From a checkpoint of a small mixture-of-experts model trained on Wikipedia.
Size: 12 layers, 48.4M parameters.
Experts: 64 experts in each of 11 layers, 96 tanh GELU neurons an expert, 4 picks a token, a sigmoid router, 16 empty slots to pick.
Below are experts of layer 6 (counted from 0) of a mixture-of-experts language model. Rows are named router (the router's row for the expert), down (a neuron's output weights, with its number) and show model dimensions 0-127. Each number is 500 + 40 x the weight over its row's rms, rounded and kept within 0 to 999. Numbers have three digits each.
After each expert's rows: "raises" lists some tokens whose logits its average output raises strongly, later layers aside. This comes from a sample of Wikipedia text that the model never trained on.

# expert 38
router:548509408488524552494475489556481500447505479421495463534478511544552506503558502487505426440475481489504426482525511449535515498463537467463549504463532528496481452466461510563471580497564526502535495578488511465464571401481485462545494502505532382500506408376449478586447417488486497420534480500492517515480501542537523501468520560562591560487492494534529474550452473537574471524456
down0:479445472536528494466456484559586462471459516468517508511575489488512536451503569469491482489494574483419490450521545528393476473436388495464543515491521487525538463454576462506520498520474454500558557522580565472510489493518550463447501501463528440539467471505460461467508429489447566513483558521534498515494498537508456518557529470511514481513544541508568501490454490501526482547480
down1:532542468491488487525515536495538486496509456489467514527501573528411503486471489532475543453503416553518500513460521577448470464451524524512494502489516519467450466434457436528509476491525502495457540486512482593490490506474553478485502445478472435547526435553566472474567454431495502467505524444453549467518461366478497472493552397489448476510534525450422506565476536519477498509526
raises: "ibn", "ng", " Oval", " refers"

# expert 22
router:537562512557479544531474498541436486457538501431447482483463543563559557532522477476492381503523536499497407533537516453560566528446467558518515473471565526480496468479446522539498513540508573533548534539463510454489557445555445533474569442487484487485484403425463496481493456531469597529518473500498501543576492464513483494536465549485475459500503494550530464586459542494464492470526
down0:514478488565489569522513527485532512423571497472486499506521531470536472487506506560560503506540429520506492422434469556532504521423548441444502549421514487412449492468501549532579502448451513468466520493478464556567508526560503521536464486536542553479443452455477518528501588493448482492547488417554538540543481468516468472521568521456507496528473557472508491468581523539499573503471
down1:485466407457522543462539580463467528498432475492559476448546535485522516511552429585507510497550479509483478496405555485533448526466543508507563519479474495532480483469490445571490506457535567485541511527456539482480508513508547482475430472519442486517486454497458519560469512544488513583509551522538498419481514522458493480525523528484437539533517495496484486520575617493464458523419
raises: " charge", " alongside", " through", " with"

# expert 60
router:489445471492522508537490531598534482491550497475483478493474449475518503514517581499585522531485417574493420566512531577550518519446479444525520459507534521511458461503481509536502511498480517594533463462534492436449557507523512543473476521501498556442506539492484505551474477541559495380534537428440484548513539415493611490463484571511501500522416500492440469485539468498488501486511
down0:490513543546500587518501473481479542510599492513499511500516523528450425486514489484504526471469513466517528513491555507489475537478605431498550465534540491472597547514474452494506488459453484487514530541491525510590517539474463448461496498487482552562620532477495524474472405463536501479519575408470535536524504477497510475436484487514561516527519471456559482510482499512440380527465
down1:506496510487513555517487572546453567433495564554436440494442434479477495612428480556516529414498487531501535522550467502533517472533562527471533538449544587529495523459461502576510523615416519542514456545550521490494560473520533442491442500555521517467479470511476542515513448505472522479513469469455503491436511493419494539471423551594522425532580426499559540503509508565524482448551
raises: "[", "my", "y"

# expert 48
router:551514423562509502465483425535475501462534462491472435513536512546511478516512503476422484504418463505586459475574554438569507535464491527523518481491485522515503448529505533555506551594473538514546502523463515509524510420518398455534498513505545470478512482349485504541438478534466503494580547514477508475500553527508558532475478493522524530507445517494517470560478481505547455513529
down0:417485521569425503455500488464537414454513445507507511449448576453467505432444591474581413526475510485512452417494439475528517466453544473506543467465536487472525520525481529544550467529541520528463546428507521467498433532455577442550539505557494477551508545496549499556494542439449585472469511571518421519512418547566513498493555461534521577493486493526507395615438520570504551537517
down1:488510527514452470510480438473476535578454463502432519532605459532575589546524509470507437557527603488485472507476488493472467469470480494482529489493412463474549484494553525508528467467545449532498551485471439496548539441492465478484512472485549465526446418517479499492477492497488450563500542505523466492561469533540567527521432555472458506465499463447526537502483500542422402536498
raises: "athlon", "eer", "oo", "hm"

# expert 55
router:534450465493502540500478413536522495401583470571471467497510567534488473531561530436474474442517465601451509543493504524483518535525507505503469505507485429526493477515471523515443510475481573503492552500465495491495480502508450464495468463529502569557549500492502527445452492477547535476475476469563518448494502447507545466477512477543448523504500551487470553539537535483538481527488
down0:503535473507495603548523498537558491508471530483536486523472511524484539519516451456493515512483395408444493490420560513441531498542467524503507438489513442545555519484457493513496535530389553545491474568508470487468472551483468521590505523533500537496444421461464557480469497454561510495486577474508498568507436505453611498529504498519559468547518599467462525478439523475506457574449
down1:501441487536599522472608478513445541510505488459513513499462518470559500531514531450453457468517478495488538540477486510453504494464503529437515458509432496485492582447525472430457547463465506563517508570508504572508506540436552482467469529520449455596526507523475576463502512472579482569547435528519463517537487484497511368512466499504503494619494452478494510483462561551434535570442
raises: " include", " demonstrate", " replace", " carry", " make", " indicate"

# expert 40
router:643506444517433466501490496524443498482548468499519472486517514530521543528487546462501426508486459525517484551512495513485534515463583493552604468505556486490474500488548542535461540487541509476498463492484530498522520435478477488544466480480531531424466486465479447629476504485528487457525520544491528529462540541562546535491486608483518491519461482419400515520444549516507466490442
down0:486457476561480471486554560536528504463496476518510511474429444408509519467504510485468536483423458540470552463487508548517511523455478473536472487518532490547492524575531546412497507522537473515573460487534519544437543451539512438510465495511442509534431442501477465560533493421458465537464457500521532507574465481485577425568483510505490525512459507474456486451499544485531496509528
down1:458491481451432477586461573502513548493618510555520542425478449484491527553441435542517481480568470501460416545517489526437504511477585523540516527537418481475502497479461452541500507523521549417413476484462554463433486502538586471536490512526482497472503459524466485507478484544482492563435446507459441515483444553483508485505486565500502511501485462567486507474542476526477531558530
raises: " or", " and", " (", " acting", ","

# expert 49
router:536485433493486450505508446526469562451473418527542514483541461543535456470532596512511446497507482513564463491518461475486522471452487523468450458503491483540455511449560535460467499503506558554575566538499494445467508478462430516508511421490514524501462483471459496486489457488488511486504491525503370514525479485599566542489553493559467549502449492466566440555506486539538447478507
down0:525419452548588520506469507523444348442547515408493488469514527502493559550473474478530491536503533522491481527439462502499466416482470523555567472529531496397497571520524556514544432575454515473449508534485481515539527446540508488475524550531502521514506560505466566508552526560527462490446550485450478556466511536532524541492526558496523498516489585506500458548544483533442523499491
down1:545569509505429559415478487477496467556612490481491500507511554471466590475468512528451536511455521533499482494524460479490478559540523530495488482528561514536482449469487505480461567490518551477418484519505556479529476474449498468489462457531508541507498469453498451446499537504512485366471523501617507463501512454488527539447550493489555511526505501533513581472521434585481492520427
raises: "table", "yne", "Professional", "race", "Other", "Current"

# expert 1
router:469592502540461572545436507552473506504509483496480508547488556588482493551544447481482493490493450485514412534503516512509481437445485566510454513484518363483453471510493532495459530538511453569514552512439483505510487442520479553536512534500490532492502433466510506473520480485500449434563527495476513489525515502539491569456463553490483556434477433549430453555521492516498463481546
down0:447529562511547440513559414474511527448488439573506479553456444563506607570427526474580501428536482542479499544483439488474537505496496549540465515513486415381503531527512447528532464560518495493558517499457438469515531491526476515480502507432508560563467510448479491487429460490539432464515456532478484491530537505529481403504500489465474490530505476517483467515543535528514395523551
down1:483432544469489475530453523470582545473525527466522537480455484519471471476539542498478484546522515423495506474547531511460592490496499513466594468570475526539532438475465515485536492526481533446483488503484503450544447529538561510473555524458502514477476444517453387539461501498512462507500542484571520512514495567411492421482494491491544427407462413542483513529552526474510505507428
raises: " own", " brother", " son"

# expert 9
router:519433431507539523479436443515441515495501521495466428531498551533506396546571491475456507478489501519483455562589511427459553520483506525470489528514543441546454481550424555601492485544534534548528452486497511504470518480502481566544439459463524525496484460503463520511489432491468490466479464507453482422551515527528547537497535505545561484474431459530483539534482494546478491480493
down0:570537514479558481498428520479529466434495538515545528549564454576524490516518513541501502554526411492479535502585495566473494474556478434504479434514466498591463476465491458464511522493472516432466466486463548480459420517524477547502544504504507497546454407520506518482534541447522500438512380520517476553423578512538493459551512480449517456470467566452520498506533520561502430491481
down1:430558484531498452465540491502527543475497496535551506548547596525492467520506524497532498526477503472532486578461456517494559506525454521461525556482517494502578510467525567472502490442506492528492481460464532516466506488469554604492548443535468501532521445433442510509552512471477500484455492438563578477509529497464538472458532439464467583532500502536542472442511565510498479514430
raises: " represented", " also", " had", " won", " own", " gained"

# expert 25
router:536472414509529549526470452501422510478545481416478483487446501499513460501576528454521457483466476546545442538521485463458456581476537550505416511511536481561470394504488553564519568503500517487481523594450504495472501564521435559510492423480565458477497431414520479543492438573486495422553541472468495513573528536488481511459544486501496529517501527554511511585433467519569477512393
down0:489496496493525480487419468474485473441535500557471499435513446505543525499466484473455520612468500449472468421471536494491487444464561439494489425491498520517420517441493565554450466514507554487491434494421463507532518511516543460500613529530520501520496464524515531570443537434480515515521549446541521493451485463511465483498540516555459495514531573493389505499467526491552410529513
down1:542464484484508475518575431553482552546498491511543497464520442499481483566510420484421523550458498513463484510514474466500447408496439476496535436516468403485489545519466466509581547477510575551534520560562507455460480555439566563598550481501498460531566497523506497506475479559498463519482523469574516506490447452549537376477463512487512498475504496499464446523488533541522459496520
raises: " whom", " nothing", " Today", "gh", "ig", " remained"

# expert 43
router:538439454478525520494405418541522449484562477468539420547512568509513546622518537482463468402469503474518462526523567483521548485483500524495531500444520423484521437498451490510437542522485477504612509481526505484535488513506495524457498517455541515552513474509459552579438477493515516501499504483569490500488526491532534526504537522535500503481515505501534513486512500469482496449518
down0:488507510446527580499495481476594479585489540558500516549452512486510493480424556491476521434532512445489475595496457572507483546481443425575513494468530508486520525439513504448435513475479512486510422492554480433522504468481514562548476543489474534595522551508453503484455494534482603424415489537543536535479491481502427487497430535513448493518535496479481468498440508475517507452458
down1:480556415524476524587490444528526525493425408550503444474562472470515533545398536505455525490486540511464493532503553532516533439415596506506531447425554484545538588492468499523470517533455439492461542535464517509518567501499500442584486522465476525530461552548528503581498515507562495524530532500496495465481432529543513500450490464464554510511520467506528531462516481482533553458516
raises: "Events", "Former", "Results", "Pro", "====", "=="

# expert 10
router:531563509519552551531532493508542460465551552490507537531473502537530413516554454558494483508518491546554428521502519451534519490473500433461484549466546486547497449461529510543482506476516502528582552525496504498443510428533425403560531475472468434494551472493500522511448501545476505499566469517452455506493603541555553506569471509489487565534486478471529515525457493501499387506498
down0:471514533527439530479541552491486477509515445560538489482518483499539437523483494489458478458524512497492506478516486420473570537572482482517495500497468517531485485510376510474445550440492516485526427465447442550497418480525538578517551507469500526479563483445513528428436494577489575521517526466508470504515552532492579509480465481439507566505509536518458418512488546469495514483494
down1:500444446517457540557586471517529521436472521488505487476505469466442540566498539492504492513536477560456536522478502507511518529590478550531564590603438495492572511500532519507499416452468478465542393508530442534558534504478533506456529514558474501506550540525513509495500498474562546477537553532510546480518500517436487511519411502471506483510552427469554471535488513442444468474444
raises: "Scientific", " ==", "Overview", "==", "Sport", "Member"

# expert 2
router:536437493480574475472487398519540497485548473465460462538496580549565486470522514545515488570483453472436439517500480509528456427488549499506491533415541468540526471494486487484517558482524455519569527505447521501491572465566506475522565516437465472519552426442535482486508364509475551471472497513529491466601551522520557542552495458459533507500505521554501446497543470527481480514490
down0:522430542579458448563518538462470503491553491534546541509438525475502527586572388540551506429453547524560505490504519515526545485506515570503437591527488537509483454485583551512472551485483561532454499473462510448498509465485469539495483537494522607523497554489472629499530483534565482493480540475457484524467525444560472519572546507495541392496535490546483514499428428497563513489398
down1:473457426433418478491491447460501433476472522510547513488445474488534492467506556522485531521513428446572490583501480473433466498471506512438522476438511532447485446435520566471504529437463513506478477478485478467480557484477506566430513543517528486464516564506484464531472563451401605524504533541474513431441488478547547476491561449513489473448476500483543501520453484503473502492468
raises: " Open", " awarded", " nickname"

# expert 35
router:503451484458568510520489440548505481492586505442480499506465519556510545502506502491508491457455521519511536520565553426543495549420472528506580486493593501476569494495435514507412578558512494509530484506457582488500477442503478440444504517490472438470541479509496450566498506470443537489548450477515452509500510505556535559515546503550566476562533494474530428546471486497555490478529
down0:529440480514540472479433480508535536568543491453565533502504563506428456526474496502473590502509485549456485508478530486436521482478525464451531527547540467538482530538551537531466489440537499478489463533424551518483537484536474552515461491479548461489473515505572478500535542429483520423524456483592444466446466443537419583597594471538549515471556558402492489544525558456503533541472
down1:427552489506553502486528491522477439474514461473524518510459485515503523500534441566448512502445471482577551513554513497522529467485447507468473537443521461470507538493463511511556446513381498490548498552531493491529495498565581545507513508535490519441564510508453478476488506530481490554548466541495519470486469491554486509426484566438505506573449532505502489504478454471473472540519
raises: " Nashville", " the", " Portland"

# expert 24
router:502516546416505533518496444506480442451570507524472458468530475499510511484539508533489427466446461495555435467459533461479501444482442504520490538495529549460503484422573569520500588525539547476535491485476526491539520431503466559510498453490516451530420453396484467559444539593508458515570504495510454495521492538577522511496516454426469529521409516480553468555513496465522503448480
down0:535518485415497556536461541526550547470477438508538562494535455520465448529574512536487391564481458473552560583522517582535469457470532499544407541501490438471481511505548471524498556437522490431477507449598484442545500484534462461496563508488499501554459550533458484586498499446475476498526455476539491441529459487508558452520492510495572480510513482545422433478442525474483517510419
down1:471460515562436455459464464523518547397488513514537435496524521460502507434513486493529485594417462481527488520488530538501443479532502469483473467506489517518520500438411549563464518496426447508489402533603431541558482462465485521540528550480493536456514526556469539504467501442471468453442466484485581548495474478453516586428479465517447432467542438514472565477482532480520474486518
raises: "ically", "ium", "oon", "ough", "ious", "ry"

# expert 61
router:537465404431461494485435490561522465500549498535497532493525553527537358528549517475479401521449499460474490493503492521574479485462549512507541526448542482523473487443497457485513503618471489585506534513441519442581579492491463535505517461482509433468474509489511517485524494495531544516567557498576440486522463511523499558496545528458515539583509469532527513520493496522527530492551
down0:465547541566525490501404457439506442470476537467490499523498436545513559497579505426457434535512480524429478511532446506556469496538485514446485510502481530406525472532561537511513556529444470486468532513499483566520500494530468476454519503544449540515444495529500504448544502504514472482491469510429487518461499434553545497602504575470498453532482468525503551560514452520569459527524
down1:558518501453502491470476520469521540541533538568564438568589458514533440463486475570541404547474503507473523505534489458493466507538531485512484454419537473488485527513477546503484508538485545535414573518506517496514500503543413540532454435500458459556517427491453544505597510488483521526406471462513485520484542570443523539535527491488504479515506502431440470498529467502454430446420
raises: "season", "Track", "ambigu", "world", "election", "line"

# expert 11
router:549458481484514509554443481535502530495610483483507466525517601567481486522534529419389424511517494553530410495548495484506554506458448479437533447444533512543453502501456506578482527547480497526562492488464510550459544449505438512561553459554509459489476489482479455543463488551450518447454478450467471467558574491521577498543532493508464536498435499500447448543389452492561512429509
down0:542544519553416468549501425465431494517441497469489507514535494503447536478508428527508480488506486533501487489566442471603489514438529604559484566446524580465555526477440538477489535550511527524426547483604536530484457495521514409553554477547506505469498485475431480528538526447542446470488531482438446530454514452512530479416521522468572503540510501482511513440548486465442481531561
down1:493479485543538468517504448425502499431523506495515475545423510522520502521559590507496540434516437539463486459499546496475495493531461498437480536482527500479495600476519476500481502440508514433434424491494503477521548499488509513519485513428465516482510519489450547464607528553453517457489442475534558500542515515509509455538476467475519492460461416455442502577527502514421617481462
raises: " they", "–19", " due"

# expert 46
router:621533492507524442529449462523494539499498479473496457538505461524581493497530509491448467492506467515508391510499530487546541525430531486514518514506514441435511492544482492582474529516541555561498506520481533471433480456524485457527522479484496424515540388461445493510487511601470465461516523482486478471521517540515518562444554519493569473601405491485470409547445490517586510471538
down0:493451439489524485406485440449458521532471483504461499490440528465545539454507538445494546521491563516475500463507504502484487460461578503527528510614561500530530449457478483537455583564535553527586509508486511564492527506515511453565458528524519521465505524458591537487497477457474494583532445555472467443458509499498511510517494512512555456428456446569573507489463557441499515553508
down1:450448572511580507441530494407518449473516479558491428564515591583546528449451550551498482584574544563540475480523433451506462441542458462493522526475470517516538509501454492522503515500520499519541501476535412516479485497529505514491538496479559548567486521478482521510539534506457565514511511468532485435379474445531581493510464548536438526503514480485494507501410507414516517528487
raises: "ments", "bat", "men", "ised"

# expert 12
router:597510438502547514529455492544462503479482504454500490544560578517506503504545503461488397472501477509508368476565488547472485547506580463471483516454567468515500500459489518540536534489516533479529524546481555473533573502462552451461475493450503520445592474454507537529474483515510482484599482469465465530434576455481533481451548505563521558570515507436519434547441468491502485470498
down0:530518435546473475498525481559450438531464436524469522470566453441481540499454457509544482498492430458492548458479456419441527468435513538488434477502527444471517498515484479533539517549513460529446476485505502540469517642518461430480447449512506513455496493493509500469468486461446477538560443524578488613541541497491504504513499472475490578458493466422456447546543480480465487474475
down1:488436520449550509416489537587488450524462506458544588475543498505535510529501522545456429544552508496498531522415455514521469579485439472532485518518482489557524448540494479560543576531473475499456433487510398503515475483496541423526514600522489522460510567525473494518522486485545513502461518490513488495498458482489579535490482524493544523442573488438489560558534510561466525448504
raises: "pher", "cut", "ruti", "lot", "rist", "imo"

# expert 26
router:528473463503494483505524518511516525446573449463476519499492449551525513552478504503525491418490459592497518525519504508448492500468499469480504545395600534514497449474457554533416552534578461481545492517474488509532575477551443586495497487462565439515507463465502493512460496631548519459530485512508439486505586452535536475519455537496538536475498469452454516467511524494566479424544
down0:536514471509474515549452493532492486517531461492502475519446492443493557524561425547491488549424498453530547530534533466424552482458374490515454550462556436476558532516541557427500491504560443535516459552520529473460509531534508523467492487586544489504530453498504504533469536423477507472575467476512550470525446512562453572438537492393531518512478499540523479488513504536481446506540
down1:555471504496436466504475506423545476495474495487471454455514553469494451527616481626454520493510472517481558502514567478493491468556462486481509551528406522506537517532560506431565586498487503512523513524471565452519516575497500528557503520472431439530453524550520479496486500479464416524487484507514458455445530455419561449563457492529545417508493471569508434442485484546491503565457
raises: " his", " their", " its", " the", " a", " an"

# expert 37
router:548466484445562490459426488560485513462543534453481528462527558544565458464533492458500470452501507487551424492553475469494514474484547499414429446514516537533537521499547553583458485522528591513551498494475494510473495426516396560565498524461597485477486463472497467501479487490466458470520512447486419461490529547498587497512532545538499524529474506507593469554464532520647445486511
down0:549593601460476510445497517475518511452538502578558523550536502533553498493468465496480495552488495520529511491516519483433445527558510516529452473531510487547526535470534580569483471518453461455507407504516530476510493457496476449510425541467608457524523453505421426530415491455474480494541516499451501443464524446520443450470546515489494514399558437478519495509498465460391564478479
down1:497549511512503504466488534547461524479517457489517550559523570538494462521475517549501456415497558495478552456424468517576536491470537525499491449529497419527552453479525441498462476481454428486487485536492472498489571441448468520576515605463597504498553566485452483494459551439538508459478528480615509431482508500435472460487462482449545456452530480493452499502498511473442484450414
raises: "tical", " respectively", " Resigned", " wounded"

# expert 44
router:510528480539556454486507500459472495418533470526534456513497480504546506510543519449556471536430534549461520560515539523532535536501492507489514486470541419536500428486495505505476482475563587523535516478466519494458532456410467526449529486466531495571530459455534487551486468606478603479547482446478501487490508500560478500451554521508463628526521477460526510501483500519458501473506
down0:517536468530563560457480473451449520568514475511465542468510454469527491461542514369467442563519473515470467472503546528495504527536443485556520489505508473502575510479516547474507505504530454499488485467505446502525523478474572446519553473560530459462427456512473497491466450527523507530433429475448599513507591530504540499515512532457502547423545471430482460489435479530453497507529
down1:517474427425518415442570506428450520603493541459495448492501436460483477543472481496403461508525479545513552551551412475490529531502500489541520549485486569491426494496496491486480531461514509467506547484519578511529572497492468521505454499524502504570523537493530413516590479535498530491537518463454380514515525535542530525522443450473446491482563486484562539465445460508503507537535
raises: "ture", "tro", "tic", "ton", "ita", "ographic"

# expert 39
router:500514482503526498485396469479514541474530468520483529561469457506573507473494516468482503435461462543556442472564487451491512514516555478445482517483535566442473492521497480459479580506530521543579531518446543468569482565533507511538471518518564419441498439487498494576446503521430581434483578485516490485544517542529529533493534475438527523527472511513509444563489470487526530513488
down0:549488511554497537483493565589464527541579477462483524567499466494484458468520442570497534433488468473469557507564509527486517516459527380475509488568466519491568463506552516476485501488516520493516456516577554477503489520506522440540489467486473435477498546537465551471484541486458462437582431532521502532566499463515523547573503527497451497521517454525472538565553532560523458562558
down1:546561508527436427473486445512476559599586519497551569525503541514491520471524487453551537532504522522509556457544434488478473482507552398421543546492494503506562499580465488538552522558528501506556503468580538519526484478546462520489531502512517507525517486532428507521466541550441440514488401476497547541472554434473455495455531495477453445538480477519433492479564490528472636524444
raises: " |", "===", " ====", " ===", "====", " His"

# expert 14
router:468492487581505503489454484558495455526541513412505478511505498569541475572483607492530503460480447481519502505552491515508484473532521472525579531456533389477462455469370515471456507519499552548507464553491524442508486416528517540493570508474481537472524531450509524554399481526520487474512505402483500461583525522471532459505451545472499543538462504502511572498490554503503484446509
down0:505440540445529483456440507459518577546456504430524564486449543495521454550540482467462483486455585543572584519539522566502500484411444475517452503474501429528489454502506452500506500475555479570405469542509506577574486456445527501485570477539527484511502543458532573524500448514412516482483548553542469514564558510481494471490465569511486494439572508504482503430527522540456492457495
down1:381467481475529479507405497503564497535453465513511403460536498511546516455508526475483532398540508482483497538502501508499466468526544474576470478449522507491476581546517501528563509426519520512485548498522471495526464451540494544561445470565474508493582459507488473511513422480553386479533537499470467500479500472511502490526414486459512491463506494440503480508407540514451582461485
raises: "ating", " earned", "ates", "at", "aire", "ate"

# expert 6
router:517490535459531478494382476526478458493553448464504465518545511533586484497494467491505486447461473475490472540524565492541574552420503498553500477488577497501504491446465532504444523538497509558571474536490552453485467477539464475452584529481514426535511531557482489502476494471477484363533580496504509474466508522513602522472583520577523518544506455512423484552505437544517456522443
down0:484473535544493521434499515532474518463565506581520546516514590510449489474503465557451523450536541583483514488496486471528507476508465438451490547478527519464444470430401523453501561513484453513511533541464511485484521510505492545464508514506473576502515435447473488517439488535456545519479483498529442468581491391439502579540451476523505475477494520536428518476524491464507479476510
down1:588417544562485576505481516452491516467471520513426510570474499455468485540595520560482515492495535474498534508485502503488479510446515523483479507587526451474532417477495493514464524513510562491456508468544475501499506515522542524490485511519518537555460449500514571591496524530534466468469505514493535461555523391483498452437499457484469487436508477542470447514548464571479572518447
raises: " and", ",", ".", " of", " in", ";"

# expert 29
router:521523419480505503516413472510516465471531431560472453519482495577577425520487492482528426478477503578534402524589499486514474553487580474486488503461586485522499474520495515544486472547501551498566497517451488447461452454481393493497509503538504452475479442544468549589450447557500448421517549528504480408516557572560585548463468559549529516508415549518554462551459530467561491499492
down0:494529489480503497502507463469490494571559472508558512516580447461506488534489523429454539452525525473492568510578487473446469559494492472551485501476456520547517511568439526484509494539485472547502530516511536466512510494518580476507565443472501461475448523480508509472510509460518523519488554529583458492530525425497464513438474526510457586513538487482493483475502462488452482478440
down1:498447456501497409485520560476563522459491549495469408455373540525579445437450465550464464542556486464551509466519518478521548479490401493499537514488550524547462514445522481470556511485470472535485462502438499573544541483531533466487555426550525478438476500505480515489511486497502536529461584476559497545546520437485495531474516474467493525478467453445498529544604450541523478503531
raises: "tant", "tical", " variant", " element"

# expert 41
router:475475466492539496590407451500458529458493508517512468573492527538503501568526481470468467484557451553478364571516523486429544406494523525474534488514528470447522521507442514539527507539527533494515482500469499454473536448473500508491577434444480495504569464475511526560414459476478466501587541522510459417449511555471555534514413538526522546551439486467567523528473531527613485488484
down0:498563539547448506449527511546410502536482569493516447493522490528491528513559449471520456517541480477467511503442521449440508500515496537488491511507441474517462431511521451524489478469501459495590511401414517508489470556518425487500416477443467476501416570526550564475495499566489473499468461480511486443534466525562483549521502603584494547388483522514501480395551506502497458468542
down1:611483537568502567456496480515514459555507505576548492613471438476563518448458513455509552519503478563476519461521454462571540506419479537447581493524491445443527435451501503502499562500499576489569520485431524462523466497508553417535474513521551453496497484500484529490529548539490472531509527521524528480536531492520492506518483459515579496515437473475488478529463469519555515446501
raises: " Baron", "est", "hound", "lon", "lle"

# expert 21
router:552473522522579516458473472554570435543495472501479419553502595558457425467526495406436483469477502507543494513568504486563511536469473532444465473466510561535451500472515565464529539542545534531582519615434511514514567491519505426474482494410510536457518451469514552531496469551440511491493534512480499504536568506508582501480525458476500520496468501506547471549464494508549433509443
down0:481472511491489510422551486513452453462484503485493539528555495485474520487496504548516556540501546455559510492559434572529449446481551497515637500505481488412530470488474567492532482513501545511512480530586521557476537556484530504521471488403492513450529501490497556519442511504570449538589541546501489476491576470508494538441535516498517499523451496472409481484559520511446489604467
down1:528544590513502501461520526533509525505504492558491505441511497522441508490539431457531467496476514543487590584556467509484465482533483529491471410479514473531472477437531478439526503467554478514420488391561456468571530411480426539452486518459535519500466527503515539530479517509444564424518530422539466499545533468436421510514509516454492460421540525462477450537467486452519515501516
raises: "\n", " mountain", " ^{", "]", "ough"

# expert 34
router:485481504477568395479411466500497445508507499470478524503477484559577485543494534432498481469469448485528433532551490503573472541504506483557452515493518526511458434524497547568469514505585496481534508563446502494503492446564444475532456528523475453517480542468466499532510497450541502456529565443451500546524570502466596544508555513550542566467447472496453505577519452504537436431475
down0:471533495489537461466463506499449473479473508488524515494540527537441432510522526505521408533505487462469485511458548492470496528584552484478522533518480483564480531498545580519575516515541498491498379469514533542460522399537446516589432556538431501506522453469512425388502521527527488520519559538551518464513470539486567474522504443475500574534503508513502532453550533496577421527471
down1:498529531512477504521457479488505416451460520464447443505502517405472536544467465563534547506398487501446543448547537494469431488467488507498520464538504446451527545525520485506470459480439543585469491532516462511479481552501510467520488495573583581518569484466513508462443513462507492553512484543480534506486481476542466451387454488515532530498509445437483544483481464541446575492510
raises: " from", " |", ".", "\n", ",", ";"

# expert 51
router:505455473471529488520457453562457487467542505440461503519522518511529461525551510465435411497506507515559477501547504548547583468437541497497482436436491489478558455523590588574485514506566509551502447480430482457445517408542516501539502493489524528473444427455496488546525431500465463480459544493541502464544526464570605538435519494466511526494422502516515425484496502534577432527433
down0:555459535454505549513494464502472553533534542411550472490551555597466439532495463533432429540540527492454482468507554482475493496482432453513458419542512526531550588516562521506479501509493522522459430473490570545558495516470471468545518491501506472496462456493485492479499558472447518449463525486489547545478484511458456553477539507440551463504512497480424522460457490573490437513543
down1:511528484559502475413518438533585527493458493465465535515505518527477532453440582552508553442538502446506574495502464505543488537531513476496386485456457506423502479512439479497471448495545413456496464536494521456465462524461522542530515528504459498501491563595440414567479492498524589495548506541452533522446449515521454452513458471514488473499497498487430494536522455508472514558397
raises: "---|---|---|---|", "10.", "ations", " losses", "\";", " grounds"

# expert 31
router:588508442492527488459414455502515543452530485482507496496513479531485506532518509523457460465528483532489433526531615538567539557442524475528495509470528548554498506481527515546406526511581550480459513531472570499459534463541439501543486546490567446465424435528480492512414470533475488455527537529500469505507556502493588525456550536509522501549411477549493524512476522536569447415545
down0:478534577525543508514488439488461512530546391501464420481506513474524522475472417473472500522494481519444542524510507434509463504500516515503457538590500574552544553521475541487525546576553496501503494442478531549480588483560578515487536535488521551508549532521512518445449473504493523500470517490537470498549509533452466485518535466486472544553524509487485503553561487543411473565502
down1:629420496545432519468521516443588555438521497431537495597509502513389537502517475460442431513537557509497477441438488497516450504433494523455553521520556553471522510483513472503448480505449470580421492456500497463464602457530459488597482563510500505535531529505480467487497485482446466519464458493479429457517552533473508525495570504479481498499509442519541566557465468529505506527475
raises: "ill", "ious", " sale", " trees"